Weights of a small mixture-of-experts language model, trained from scratch on English Wikipedia.
Size: 12 layers, width 384, vocabulary 19601, 62M parameters.
Experts: 64 experts in each of 12 layers, 64 squared ReLU neurons an expert, 6 picks a token, a softmax router, a shared expert of 192 neurons.
Training: a variant of Muon for the experts, 10547 steps.
Below are experts of layer 2 (counted from 0) of a mixture-of-experts language model. Rows are named router (the router's row for the expert), up (a neuron's input weights, with its number), down (a neuron's output weights, with its number) and show model dimensions 192-255. Each number is 200 + 30 x the weight over its row's rms, rounded and kept within 0 to 999.
Before each expert's rows: "mostly gets" lists some tokens that are sent to it at least half of the time; "comes before" lists some tokens at least twice as common just after its tokens as in all text. This comes from a sample of Wikipedia text that the model never trained on. Tokens count by the router's weight.

# expert 60
mostly gets: "30", "20", "45", "25", "31", "26"
comes before: " | ", ".", "′", "–", " |", ","
router,139,203,219,168,195,230,233,239,200,236,187,187,225,200,255,182,146,225,218,209,211,189,180,260,221,211,204,177,216,227,190,221,181,206,182,198,177,213,202,197,224,185,195,217,201,162,213,188,183,213,199,229,197,191,218,175,213,168,189,187,196,232,194,171
up0,209,234,256,212,257,151,201,182,210,217,169,228,177,205,232,178,143,196,158,229,187,188,182,169,222,228,164,179,210,186,194,170,156,212,150,212,201,145,245,205,153,222,187,181,248,219,168,212,213,170,202,217,237,191,201,156,162,247,204,210,177,210,165,238
down0,198,172,168,184,172,196,223,182,215,203,149,202,172,203,209,169,188,252,209,199,213,199,188,155,195,173,163,259,189,212,285,180,146,238,180,240,163,194,197,179,205,162,195,210,197,221,264,188,218,175,196,176,235,141,147,169,233,229,227,178,193,176,221,160
up1,180,256,260,215,170,183,201,210,167,206,224,222,252,193,222,151,211,216,199,222,202,214,174,170,248,229,241,218,150,205,188,253,216,204,203,134,247,194,163,191,229,139,161,212,137,185,221,218,154,195,172,167,174,197,254,227,213,241,217,241,124,197,241,236
down1,221,200,148,223,233,187,180,221,176,136,205,242,261,203,242,188,237,211,224,170,233,269,205,152,165,247,223,247,195,225,222,234,204,217,221,176,228,168,169,253,198,175,206,189,152,187,223,226,184,189,212,208,168,200,248,227,212,230,198,193,192,203,173,201
up2,251,259,195,184,201,178,247,187,221,230,210,140,268,142,236,210,195,198,226,147,234,254,274,172,198,229,245,167,193,186,184,192,227,263,156,198,222,205,225,227,219,194,232,202,206,192,210,209,163,241,201,215,240,172,237,227,174,187,244,185,189,254,138,148
down2,196,237,219,231,215,220,187,209,169,248,262,231,213,239,158,232,205,232,168,224,254,178,225,177,177,240,239,173,148,244,284,207,220,217,148,168,125,178,203,208,216,203,236,176,238,219,154,190,247,230,211,199,235,212,177,170,194,217,268,201,194,219,203,220
up3,203,182,204,206,169,183,226,193,250,187,190,189,225,222,236,240,172,146,193,167,196,203,211,239,191,207,234,151,229,198,218,175,197,228,195,179,211,198,202,184,178,187,246,225,215,205,145,212,265,197,158,213,180,164,206,244,279,141,174,213,206,222,186,239
down3,208,253,169,173,198,181,187,196,232,234,181,215,191,208,230,207,208,179,210,240,169,166,229,164,170,159,206,207,150,166,218,240,181,239,176,271,210,173,196,187,179,241,185,258,170,213,258,235,239,192,129,206,186,176,176,159,260,204,187,242,127,236,234,224
up4,207,243,208,258,228,179,161,221,217,184,218,215,206,182,155,139,255,228,168,156,218,181,179,203,252,213,176,206,145,198,194,208,180,142,224,248,241,196,194,257,242,202,227,287,175,218,226,184,194,232,159,248,230,219,203,210,210,188,239,209,224,164,172,198
down4,195,232,224,193,223,156,201,114,210,162,185,215,185,194,211,175,222,154,180,198,202,192,170,258,218,252,199,215,204,206,205,199,156,214,228,222,220,203,206,235,196,201,229,163,248,200,146,233,189,161,149,175,175,187,152,223,221,186,187,214,201,198,158,220
up5,211,269,176,169,199,197,191,187,165,221,157,244,219,186,218,260,177,194,212,184,173,192,261,199,178,186,185,229,265,216,229,223,229,139,185,174,152,141,160,189,252,207,193,211,244,246,208,156,216,253,204,205,230,258,230,142,189,182,192,239,209,172,218,223
down5,220,167,198,220,163,214,236,194,217,216,181,191,211,235,208,236,207,213,204,195,170,212,191,167,229,276,154,188,189,180,178,196,240,140,157,235,158,210,218,182,201,164,188,180,207,184,202,205,158,181,233,189,198,164,138,161,232,151,198,175,160,156,206,182
up6,201,202,211,170,132,256,219,215,167,186,219,170,165,196,151,192,132,197,198,198,225,166,190,192,199,210,223,215,202,220,213,222,240,217,240,168,193,188,246,185,209,192,182,201,199,207,211,190,135,184,159,218,209,228,220,180,223,190,220,143,229,172,201,179
down6,207,175,146,184,192,198,193,116,202,277,190,183,224,235,193,207,201,194,188,202,178,216,198,199,200,192,190,212,219,190,214,224,242,209,157,207,204,203,173,219,163,134,194,227,180,226,227,202,279,256,172,199,269,200,217,226,292,209,220,178,201,221,189,192
up7,242,209,225,217,185,238,178,254,224,157,207,231,195,157,263,221,154,187,145,235,196,246,213,182,240,161,141,212,199,145,198,177,193,212,283,172,206,225,164,177,212,180,168,147,177,170,223,171,167,171,180,199,232,201,227,183,234,142,203,243,203,218,170,244
down7,242,181,179,188,240,196,160,217,148,184,210,172,219,262,217,199,218,238,177,175,277,158,172,191,270,208,201,196,156,169,186,188,203,206,291,245,203,189,196,235,236,225,192,223,167,191,225,197,174,192,194,240,205,219,265,158,188,191,179,213,241,181,126,212

# expert 39
mostly gets: " |", ",", ";", " |  |", ", the", "),"
comes before: "\n", " MP", "000", " ·", " Mount", " n/"
router,177,179,210,159,202,176,212,155,198,235,184,216,134,177,188,232,216,248,206,199,194,223,183,250,250,248,181,211,230,222,176,241,165,201,229,188,208,210,178,174,255,220,171,184,230,146,241,176,217,198,164,236,179,167,236,184,184,232,153,243,211,195,191,266
up0,211,186,226,218,224,258,277,236,137,190,222,225,191,245,204,231,209,233,194,260,236,243,160,214,222,164,256,215,219,179,156,144,259,218,226,212,217,222,248,177,175,185,195,214,243,161,255,203,144,134,181,183,224,191,198,181,211,185,183,168,189,216,159,228
down0,184,181,237,234,205,269,242,227,225,203,250,257,154,244,164,227,222,246,182,223,178,195,194,172,228,230,166,227,228,200,207,206,212,164,219,210,153,181,189,225,241,189,164,182,213,197,176,217,166,166,219,201,145,192,198,163,148,229,184,134,178,179,221,230
up1,189,168,226,196,211,194,239,169,176,137,232,218,153,199,193,199,177,215,223,223,186,236,188,162,229,210,242,268,229,228,193,199,266,206,202,220,169,154,241,208,211,235,183,182,215,123,157,239,230,188,177,139,189,173,163,224,220,205,210,229,220,195,191,199
down1,191,237,163,216,203,221,262,228,230,193,190,204,147,200,217,233,114,188,221,192,235,173,197,178,153,175,251,197,186,195,238,201,164,192,178,232,215,182,205,199,237,171,171,226,208,200,186,238,225,178,200,209,206,146,187,217,188,166,257,181,210,228,213,169
up2,205,160,193,168,222,201,219,224,217,178,180,154,193,225,195,206,214,174,231,199,134,171,266,210,229,196,201,260,203,196,220,148,186,214,211,145,215,195,154,183,194,176,159,223,226,190,149,193,170,171,197,245,203,172,192,200,204,188,235,208,276,188,230,142
down2,263,190,162,130,269,187,192,228,257,217,177,249,189,167,161,218,179,227,204,255,208,159,175,196,164,175,198,208,223,167,242,188,176,244,214,221,200,204,151,210,172,190,195,204,195,225,170,141,226,156,221,207,235,234,214,209,209,188,186,240,196,163,177,172
up3,186,187,185,177,259,220,205,184,206,170,217,225,174,204,241,244,237,262,229,162,194,230,145,192,190,190,173,207,197,175,197,184,143,173,241,260,203,254,132,182,203,267,216,204,199,241,222,223,175,214,140,286,230,237,219,218,182,242,168,226,210,187,201,216
down3,178,241,242,217,164,196,197,153,230,209,157,227,198,178,196,202,187,160,176,177,134,211,181,173,166,189,222,169,208,145,279,190,181,182,192,213,246,206,199,282,189,193,196,248,231,190,196,225,225,178,200,131,188,165,158,212,238,195,179,193,169,156,158,208
up4,210,184,169,170,153,181,234,192,231,290,223,206,190,223,197,269,217,191,184,261,184,245,211,219,216,195,207,216,216,209,185,184,165,199,185,250,235,161,221,206,215,220,201,161,225,242,190,188,204,210,201,264,245,244,238,201,163,244,216,217,175,213,220,283
down4,193,226,173,197,199,177,203,273,213,146,185,185,175,200,236,193,227,214,206,177,231,192,177,216,207,210,200,118,232,227,186,180,230,236,207,187,219,181,233,220,200,211,197,204,75,190,198,194,192,190,208,170,181,148,170,247,183,173,180,213,202,174,182,232
up5,191,180,214,169,183,240,204,192,194,261,264,197,210,202,230,156,224,195,176,200,221,215,132,217,219,172,167,216,217,177,207,176,209,211,191,158,216,212,258,232,221,181,195,196,189,208,222,225,177,176,117,173,191,203,201,217,186,191,177,180,233,189,219,226
down5,208,253,232,198,202,212,234,156,229,234,163,173,184,271,167,169,177,220,216,224,186,212,175,168,275,218,222,260,199,174,222,312,192,185,251,172,154,230,240,175,177,174,204,215,156,208,258,142,260,229,211,187,209,217,184,221,223,151,214,137,204,204,159,237
up6,169,167,180,168,191,235,182,192,197,224,231,255,194,192,233,203,232,176,253,203,228,202,178,190,213,221,170,215,170,191,162,237,225,196,170,221,210,204,184,211,200,193,195,245,221,145,147,245,198,201,188,222,238,196,179,205,152,183,199,193,193,122,231,225
down6,205,158,198,151,195,193,157,145,230,153,183,200,197,193,192,181,232,238,164,225,180,194,208,201,181,181,194,196,176,210,168,214,147,194,222,219,216,165,157,232,202,211,191,187,194,221,166,195,184,172,183,215,207,154,149,225,173,145,130,199,263,182,232,265
up7,196,247,209,199,171,176,187,178,247,225,128,185,139,222,215,181,148,199,278,186,172,215,225,216,202,229,185,167,211,189,204,206,225,227,200,185,184,178,189,168,231,233,182,191,248,177,173,163,259,196,195,210,205,229,218,234,169,190,206,273,206,194,202,191
down7,198,247,177,229,173,203,208,217,244,247,199,222,194,218,217,182,135,191,153,123,155,207,167,215,229,147,203,175,169,246,200,180,261,210,232,196,221,220,204,211,196,200,158,167,225,173,233,170,186,222,182,220,236,166,218,195,203,165,218,199,181,177,217,170

# expert 23
mostly gets: " ", " in ", "- ", " |  | ", " to ", ", "
comes before: "1", "2", "0", "3", "4", "6"
router,166,176,159,207,230,196,216,178,233,229,196,190,174,213,222,213,211,202,208,213,218,193,224,230,212,231,232,252,163,212,228,187,178,188,238,185,249,245,201,218,183,250,143,240,224,133,212,175,172,193,181,213,166,185,192,154,186,189,147,189,234,170,174,229
up0,230,199,175,194,281,207,225,146,228,185,259,244,209,205,226,204,213,189,211,172,197,222,187,216,264,243,180,251,195,219,274,201,206,246,218,214,246,215,136,232,163,215,227,197,166,209,197,249,157,181,143,245,184,217,188,206,238,207,205,203,167,160,171,204
down0,180,206,197,221,199,193,190,154,171,138,250,240,197,221,142,142,211,175,186,192,241,210,144,197,224,236,192,247,172,233,216,204,179,220,195,209,161,182,211,212,165,206,205,191,158,253,225,204,171,210,193,154,174,209,175,159,202,200,195,141,182,129,126,174
up1,215,181,195,190,226,219,220,186,174,217,210,150,221,215,158,180,231,184,281,136,184,148,194,173,208,219,194,246,167,229,196,211,167,207,221,190,238,222,218,198,238,260,143,250,180,173,235,221,172,247,185,211,214,207,151,219,164,189,190,192,206,118,203,186
down1,212,178,147,236,162,249,219,207,219,230,225,216,209,200,147,235,189,196,208,159,206,241,226,206,174,194,148,202,181,148,247,205,229,217,210,165,157,188,216,187,188,240,178,202,171,243,245,255,178,200,213,207,192,218,214,204,178,145,141,163,209,170,179,223
up2,171,179,202,190,215,255,182,173,167,192,216,206,200,156,184,154,187,211,218,187,203,162,243,188,176,154,185,227,230,196,223,224,189,212,176,172,198,224,175,203,218,210,176,195,159,198,201,203,195,265,163,224,197,132,166,173,191,211,190,221,180,211,238,198
down2,176,261,224,199,230,208,132,207,188,189,123,190,218,209,183,195,279,228,212,238,195,187,237,169,232,160,173,204,202,156,230,172,176,187,171,198,174,190,205,172,202,171,164,219,226,190,189,186,170,198,206,209,184,137,168,158,228,202,188,227,126,239,184,156
up3,179,201,182,235,168,237,258,170,207,231,215,191,228,194,198,169,197,216,226,190,207,133,234,144,200,226,230,202,201,190,234,264,136,258,223,196,181,231,152,214,144,253,205,192,197,238,168,194,202,245,250,243,171,180,186,183,122,184,188,172,229,173,214,221
down3,195,173,224,227,154,201,257,194,205,175,219,181,240,160,234,220,160,215,201,247,178,196,209,188,164,222,171,197,192,198,185,172,193,207,160,182,244,193,185,183,279,264,268,248,255,208,279,200,177,260,200,189,223,195,211,136,214,162,141,212,203,204,179,190
up4,177,174,180,200,233,158,199,191,235,179,248,227,254,201,198,178,207,219,173,240,247,158,189,166,206,188,223,225,210,190,264,137,214,206,246,208,224,204,180,159,182,210,166,244,186,170,209,157,211,221,132,218,192,209,169,199,240,215,182,264,191,194,175,223
down4,168,230,237,204,206,210,195,176,270,230,206,177,192,222,187,216,177,208,124,223,229,182,194,248,117,187,173,217,234,216,134,203,206,255,175,173,211,199,224,246,204,236,226,208,138,178,182,173,238,178,196,127,246,210,243,232,209,255,202,225,241,199,234,228
up5,211,235,171,229,200,204,169,173,229,212,223,227,220,218,204,227,195,139,150,241,214,202,198,246,189,230,220,248,203,186,200,170,268,153,186,198,238,193,207,197,217,174,156,237,182,168,140,231,229,202,211,150,206,198,137,197,158,263,196,215,179,162,157,187
down5,212,205,185,204,160,179,226,217,242,177,224,225,193,211,176,209,203,181,193,197,151,206,208,234,207,161,197,152,175,213,180,160,230,191,229,231,171,242,198,216,189,153,240,199,212,213,213,210,159,190,201,227,211,202,163,207,235,196,179,207,249,252,161,231
up6,165,179,179,186,249,210,203,209,190,218,250,227,230,199,212,191,148,188,211,187,199,183,170,177,152,168,162,203,206,181,231,206,184,214,166,157,233,260,205,213,217,231,199,260,204,175,210,208,143,210,202,227,199,156,234,217,210,185,193,213,196,177,211,216
down6,207,170,194,239,236,222,170,236,209,196,195,243,212,184,184,156,210,202,256,198,188,190,189,173,235,164,182,236,202,216,267,225,183,189,192,142,245,186,209,199,194,244,187,203,210,250,200,202,198,174,222,223,157,191,225,194,171,182,178,234,236,199,177,218
up7,206,252,236,226,213,164,242,201,177,203,191,161,191,215,190,189,176,190,165,212,180,168,168,160,212,191,189,185,181,175,156,126,210,191,246,141,254,188,203,193,170,184,166,228,189,164,189,227,179,181,213,166,186,205,265,168,183,152,206,182,227,197,247,166
down7,190,174,192,235,190,206,133,199,182,186,168,217,213,139,284,144,217,228,191,183,239,212,145,191,198,164,194,215,179,136,224,203,176,207,205,226,249,195,194,188,193,199,209,189,209,185,180,226,212,155,193,184,236,216,211,235,241,194,217,243,149,171,162,150

# expert 7
mostly gets: "11", "13", "9", "16", "14", "12"
comes before: " | ", ".", " |", "–", "; ", ", "
router,163,188,190,206,189,214,247,197,223,179,161,197,114,168,233,219,194,205,200,228,223,231,155,241,203,225,202,180,188,228,222,203,184,174,234,152,220,239,196,141,224,185,120,212,220,133,295,218,222,227,224,213,171,162,177,199,209,204,173,202,207,233,218,207
up0,174,226,241,227,163,195,273,217,204,214,199,219,213,233,199,242,189,192,241,271,163,218,144,192,188,251,173,225,186,183,205,209,161,194,229,171,227,236,175,170,201,177,176,202,138,196,220,202,179,232,194,184,188,181,205,207,208,143,217,162,238,202,224,224
down0,241,190,202,179,220,158,166,215,216,171,211,172,181,208,193,232,227,208,227,206,224,183,266,201,222,207,205,175,237,236,218,162,159,228,177,220,147,141,164,168,176,177,162,180,182,251,235,210,221,175,212,234,193,199,205,206,233,129,180,194,153,235,141,204
up1,189,158,175,173,217,246,231,253,223,180,174,188,179,210,192,167,191,213,176,233,175,170,231,185,219,230,242,199,166,236,160,213,160,217,189,218,198,180,211,246,122,150,128,198,190,178,191,213,228,239,182,184,160,228,190,187,157,255,206,153,184,205,164,203
down1,178,200,250,214,193,224,186,184,200,241,217,156,158,214,188,220,238,215,155,205,191,225,195,187,215,216,215,160,177,153,205,186,173,195,227,213,182,232,164,191,180,243,219,205,243,184,194,214,245,235,147,159,164,197,172,214,194,160,159,220,193,243,229,206
up2,197,220,230,204,150,198,218,214,201,182,222,189,153,154,177,131,202,188,200,221,211,135,228,192,243,189,240,192,176,194,205,197,208,195,196,144,222,192,233,211,211,242,191,211,213,164,233,140,224,214,188,218,221,219,248,206,193,247,207,198,183,230,183,179
down2,226,204,208,165,201,227,216,125,185,227,144,151,195,194,189,200,211,202,165,203,217,230,202,250,205,201,144,179,261,134,221,202,232,207,167,227,194,262,179,188,137,209,181,218,208,213,244,251,185,231,212,254,183,201,217,180,180,196,180,203,209,210,185,223
up3,265,188,144,201,227,236,186,187,162,212,201,170,155,181,150,241,233,217,227,185,186,223,236,187,256,189,190,206,225,230,257,235,216,157,231,159,211,238,200,174,177,211,157,213,192,171,221,199,181,236,191,219,132,223,164,218,199,256,190,206,199,180,142,144
down3,183,238,186,119,251,141,192,273,201,191,136,164,213,205,205,167,210,168,178,182,221,159,165,234,166,187,208,217,200,190,200,217,157,161,205,286,133,175,168,216,181,187,164,151,189,202,189,248,198,215,205,221,228,184,143,149,196,184,205,218,191,232,244,231
up4,163,258,226,216,196,182,167,143,190,197,179,164,202,159,258,217,121,199,215,212,164,242,238,202,171,263,162,198,216,154,149,206,164,197,171,167,200,185,241,144,215,138,186,219,189,203,178,227,205,205,142,237,310,194,241,245,169,202,195,143,228,189,207,223
down4,214,256,214,169,196,226,165,175,268,222,197,177,219,197,175,217,249,141,180,213,243,183,233,201,200,209,223,194,146,241,124,189,201,200,147,238,160,169,188,152,213,185,195,161,183,189,242,130,213,186,207,201,216,162,171,215,215,178,238,228,176,185,185,203
up5,127,218,177,196,199,192,206,281,209,206,151,210,200,243,238,202,164,142,190,196,188,221,170,241,188,210,146,179,221,162,146,251,165,209,212,243,202,229,221,200,178,177,202,222,169,195,224,205,167,215,237,232,187,150,212,200,210,176,239,227,202,188,226,188
down5,246,220,146,148,154,202,181,202,237,149,227,209,193,182,263,175,120,243,224,198,163,228,174,165,205,200,208,220,201,155,143,208,224,207,150,213,230,200,194,190,189,208,161,151,232,210,186,214,198,217,200,190,187,200,146,131,150,179,191,202,214,239,209,170
up6,195,233,165,181,170,174,215,214,184,150,236,178,209,207,264,208,178,185,188,216,192,209,193,172,210,184,259,202,205,233,197,234,236,205,258,166,214,145,177,197,192,145,178,141,197,212,196,223,213,169,200,151,175,183,155,216,245,163,221,201,180,245,192,200
down6,219,204,181,216,185,195,145,187,264,214,248,180,254,196,224,208,161,220,258,158,135,212,155,182,158,178,197,220,176,148,174,150,161,249,162,169,263,206,140,259,214,174,186,195,212,215,238,150,215,242,199,189,183,156,276,229,187,198,256,174,214,178,174,230
up7,208,175,231,175,172,211,224,192,178,190,227,157,179,201,205,163,228,197,200,211,165,190,229,171,203,136,255,201,191,168,217,187,178,208,169,166,214,234,215,200,194,219,234,224,230,156,223,206,203,215,221,212,212,203,194,160,132,250,205,185,174,176,228,217
down7,243,161,183,232,262,242,245,175,220,150,162,137,210,179,229,246,196,233,158,210,213,166,187,199,189,177,264,200,218,218,228,230,183,204,229,159,216,186,211,189,168,199,173,251,232,146,224,160,181,219,200,203,191,159,211,198,221,252,199,205,202,178,221,166

# expert 40
mostly gets: ".", "==", ").", "===", "=", "s."
comes before: "\n\n", "\n", " The", " He", " In ", " It"
router,181,203,211,195,239,203,220,188,180,279,173,181,198,212,228,275,132,245,190,214,197,257,221,193,191,258,218,172,208,230,187,218,211,176,223,187,239,267,191,220,202,171,169,212,236,200,212,167,213,232,176,227,164,246,287,181,193,211,191,223,215,191,225,174
up0,177,241,200,246,237,181,164,188,229,204,180,269,224,193,226,137,174,196,208,165,185,263,209,196,203,206,191,193,218,184,211,215,222,190,152,226,186,191,206,190,241,195,206,227,186,203,171,173,224,220,156,201,186,149,235,270,209,254,164,218,183,195,258,232
down0,224,169,163,185,175,151,212,222,204,182,253,255,204,238,207,158,213,176,151,159,170,198,156,188,214,173,240,159,221,217,222,146,184,208,184,176,198,245,264,220,198,208,226,196,187,267,170,200,202,220,202,188,254,153,246,209,189,233,265,231,175,141,253,221
up1,227,163,178,206,223,180,174,169,200,182,207,215,152,239,236,252,208,163,225,209,190,212,155,222,198,217,203,141,159,148,252,154,179,258,196,186,138,179,162,182,220,184,209,223,199,231,201,167,173,208,163,206,230,236,262,182,182,202,219,159,186,203,191,133
down1,190,189,162,242,207,114,187,161,192,263,177,240,185,187,201,135,235,190,233,213,234,154,171,242,156,177,170,185,177,186,223,223,207,188,216,219,224,159,199,187,199,222,187,191,158,196,205,201,190,201,171,134,226,183,210,235,186,219,258,182,226,252,158,149
up2,195,222,191,234,201,224,216,209,207,225,205,207,210,154,150,128,171,188,219,162,219,201,210,183,175,270,144,180,221,241,201,225,189,215,226,169,228,216,175,169,218,204,229,207,199,192,210,214,164,215,212,157,180,162,213,212,250,150,172,199,201,183,222,148
down2,191,189,190,235,196,211,182,213,189,163,233,210,201,176,199,189,183,160,158,188,145,157,207,189,238,183,211,169,176,231,214,142,153,204,207,162,215,181,264,186,213,214,172,222,227,206,198,193,225,156,149,209,289,184,210,190,196,187,217,141,236,252,126,240
up3,261,197,214,204,175,165,210,206,210,196,182,235,253,147,195,290,146,193,167,185,170,172,233,204,198,232,245,178,219,238,208,231,239,267,230,189,201,264,182,186,222,238,215,201,220,189,175,172,177,229,210,228,204,238,248,126,186,221,192,165,221,196,203,209
down3,197,211,180,207,208,197,205,227,144,233,200,199,187,205,153,216,244,145,213,190,176,207,160,146,151,233,222,228,171,163,212,186,180,207,177,175,182,209,209,223,207,140,179,146,149,190,253,240,135,184,226,168,225,185,158,190,185,225,237,171,194,203,205,193
up4,185,152,254,225,233,210,230,212,210,200,222,170,178,220,194,164,189,178,206,215,224,160,221,211,184,177,243,176,164,243,207,176,174,216,168,241,239,212,226,231,231,214,165,171,154,249,244,181,228,203,207,201,181,151,185,159,171,236,169,171,131,196,202,238
down4,220,193,198,193,217,189,193,229,203,184,252,233,231,231,250,192,208,154,212,150,213,198,229,182,208,215,171,184,191,228,149,208,192,170,222,224,267,173,205,188,227,192,196,185,151,203,229,164,195,227,214,223,191,207,156,195,179,216,172,176,214,268,226,213
up5,214,225,231,199,170,211,215,222,169,195,205,216,205,178,223,190,154,296,209,174,163,202,171,191,281,214,225,209,240,201,193,178,200,183,194,228,229,151,235,183,131,285,259,197,223,217,220,196,211,203,201,241,181,243,199,198,201,207,212,200,212,199,170,146
down5,220,208,219,205,198,182,171,180,222,229,272,261,179,166,187,187,189,232,165,184,204,201,166,206,214,218,199,242,201,218,176,221,159,177,151,233,192,155,232,241,233,185,207,187,248,171,192,190,244,218,267,193,260,181,195,168,180,254,190,140,184,213,161,182
up6,220,201,218,224,170,131,200,210,155,188,186,181,264,209,219,179,205,161,185,242,204,176,233,210,228,204,198,250,245,181,221,222,181,184,158,217,214,199,211,222,245,231,205,239,266,248,235,159,180,239,248,222,198,210,154,154,228,180,192,214,251,177,205,197
down6,232,189,168,199,202,174,211,221,171,184,222,234,238,181,191,186,225,201,232,196,206,181,184,174,248,229,218,224,179,189,162,179,233,170,194,173,142,150,138,215,203,176,245,177,160,225,206,154,212,213,184,192,217,218,229,210,183,199,167,166,221,187,154,183
up7,170,248,190,236,204,232,194,175,223,143,244,184,184,189,217,208,203,217,206,167,196,225,196,210,208,220,248,250,190,257,154,213,185,167,209,185,203,181,203,178,172,219,214,196,179,198,198,227,205,201,249,152,222,128,246,214,221,195,191,191,226,190,203,224
down7,210,199,238,145,202,254,195,132,257,191,220,236,268,187,181,195,244,207,204,201,175,141,220,203,267,210,152,217,202,215,234,226,178,203,172,176,195,154,195,215,204,206,232,222,246,163,187,219,211,242,246,154,221,189,197,140,257,143,201,183,181,214,278,154

# expert 48
mostly gets: " in ", "- ", " to ", " In ", " of ", " on "
comes before: "1", "2", "3", "4", "6", "5"
router,184,177,221,203,224,204,225,210,223,200,185,190,165,175,216,209,192,186,210,232,238,231,172,252,222,197,185,172,200,183,215,208,227,159,221,193,248,233,253,224,238,165,193,210,193,230,195,218,187,257,160,233,183,169,239,230,192,237,182,172,172,222,169,248
up0,215,242,208,198,258,124,265,211,196,196,200,204,238,213,207,191,206,154,197,161,193,180,220,193,236,236,208,203,228,169,182,270,246,193,156,221,198,178,219,229,164,178,212,199,184,240,222,188,258,205,233,163,202,190,216,204,192,221,240,180,181,155,219,262
down0,195,253,153,222,186,162,203,132,191,193,205,234,218,177,211,204,215,204,206,172,211,208,207,179,204,212,213,213,227,154,155,220,186,246,225,190,188,197,219,216,259,220,182,243,200,237,180,172,169,178,205,225,169,164,192,203,163,189,214,141,198,169,198,166
up1,167,191,173,243,232,186,251,241,249,158,225,217,209,246,203,182,208,182,219,207,216,192,211,210,246,190,182,207,160,192,184,160,202,222,227,237,219,158,235,199,200,205,217,232,176,164,259,181,223,183,208,208,153,175,167,194,258,211,203,190,173,192,184,169
down1,208,202,213,262,215,170,201,240,302,220,208,216,221,181,202,211,246,162,197,177,208,149,270,226,210,174,194,195,213,247,204,125,198,216,211,246,188,167,187,197,201,185,219,162,283,218,223,197,194,165,167,208,226,223,194,216,176,207,212,170,213,207,226,253
up2,227,223,224,229,207,212,216,207,144,193,218,164,174,184,236,169,192,213,216,229,207,194,188,209,188,217,148,193,198,162,199,181,192,143,193,179,249,171,238,229,207,182,159,232,148,211,227,208,197,205,205,214,176,186,210,258,209,156,235,157,255,193,175,154
down2,180,199,241,207,160,160,192,248,189,182,212,149,209,155,193,214,193,209,186,252,182,231,253,197,241,246,172,180,219,106,182,211,115,156,168,212,205,151,224,247,173,177,135,250,207,203,204,160,146,190,230,219,178,152,196,205,201,182,198,197,163,236,193,203
up3,169,219,164,213,223,163,185,212,230,212,183,180,159,191,182,251,199,208,249,220,205,137,214,214,242,194,215,218,178,169,174,237,213,181,181,231,194,252,231,211,172,187,212,227,160,247,217,217,198,217,172,238,143,192,236,150,226,190,199,212,197,135,208,225
down3,199,214,175,179,190,183,155,214,248,249,185,209,232,210,195,229,216,196,180,161,214,214,165,241,231,183,225,190,192,250,210,202,216,167,282,170,173,198,192,201,192,147,200,200,228,232,207,195,197,189,212,198,203,234,195,235,196,187,197,199,179,178,252,258
up4,142,219,232,219,226,205,169,184,200,120,249,194,172,201,235,156,280,238,163,190,189,174,198,201,211,226,272,178,207,170,220,189,146,199,182,222,266,194,217,181,176,212,205,196,182,191,215,227,223,179,140,180,186,192,183,169,224,228,200,217,253,210,236,211
down4,193,245,265,248,234,156,184,177,214,148,232,205,224,162,220,207,275,155,201,166,227,209,186,209,134,156,181,179,217,257,213,279,242,153,187,214,206,199,235,216,191,167,222,216,202,208,219,207,206,207,199,195,239,219,143,228,223,223,182,207,197,181,203,228
up5,157,219,202,166,194,208,196,235,199,118,181,209,162,248,196,198,198,212,173,242,189,179,245,200,320,162,185,224,205,191,141,236,211,210,223,147,164,188,204,181,217,193,206,199,189,167,183,202,213,224,168,151,195,179,215,203,272,212,203,187,190,180,208,240
down5,195,227,174,193,155,247,212,176,170,218,176,172,193,272,199,204,197,202,191,178,196,186,203,183,168,159,195,222,190,159,190,182,203,116,216,211,192,136,202,211,180,247,168,234,210,215,212,230,195,171,167,276,210,181,209,182,189,177,182,236,233,194,164,197
up6,206,148,197,190,212,182,207,186,166,233,187,169,229,168,169,251,149,188,231,221,205,221,234,206,196,196,171,185,176,211,248,212,185,147,216,255,188,179,219,203,212,180,220,144,159,230,212,178,188,244,129,225,177,199,265,179,234,245,181,167,177,186,161,222
down6,225,227,215,219,183,199,135,216,239,194,177,230,170,192,166,233,211,133,155,169,187,134,224,222,165,138,234,260,163,183,190,161,169,198,217,213,179,170,165,198,160,159,226,209,131,195,246,222,157,174,219,184,197,205,203,180,251,216,220,222,205,167,232,215
up7,191,190,176,193,209,150,252,204,211,119,187,199,195,221,232,190,172,204,183,214,202,225,208,200,193,224,203,191,225,164,194,178,171,190,207,183,238,235,241,202,211,166,180,264,161,215,210,189,181,251,214,176,204,202,163,223,164,280,198,216,152,254,154,188
down7,245,206,203,226,173,211,235,186,215,212,171,214,230,236,202,217,158,193,181,204,250,148,178,218,216,171,202,216,202,205,132,227,145,235,215,168,175,200,169,228,168,135,193,184,213,227,178,205,192,189,218,179,212,160,221,212,246,226,241,220,190,187,181,183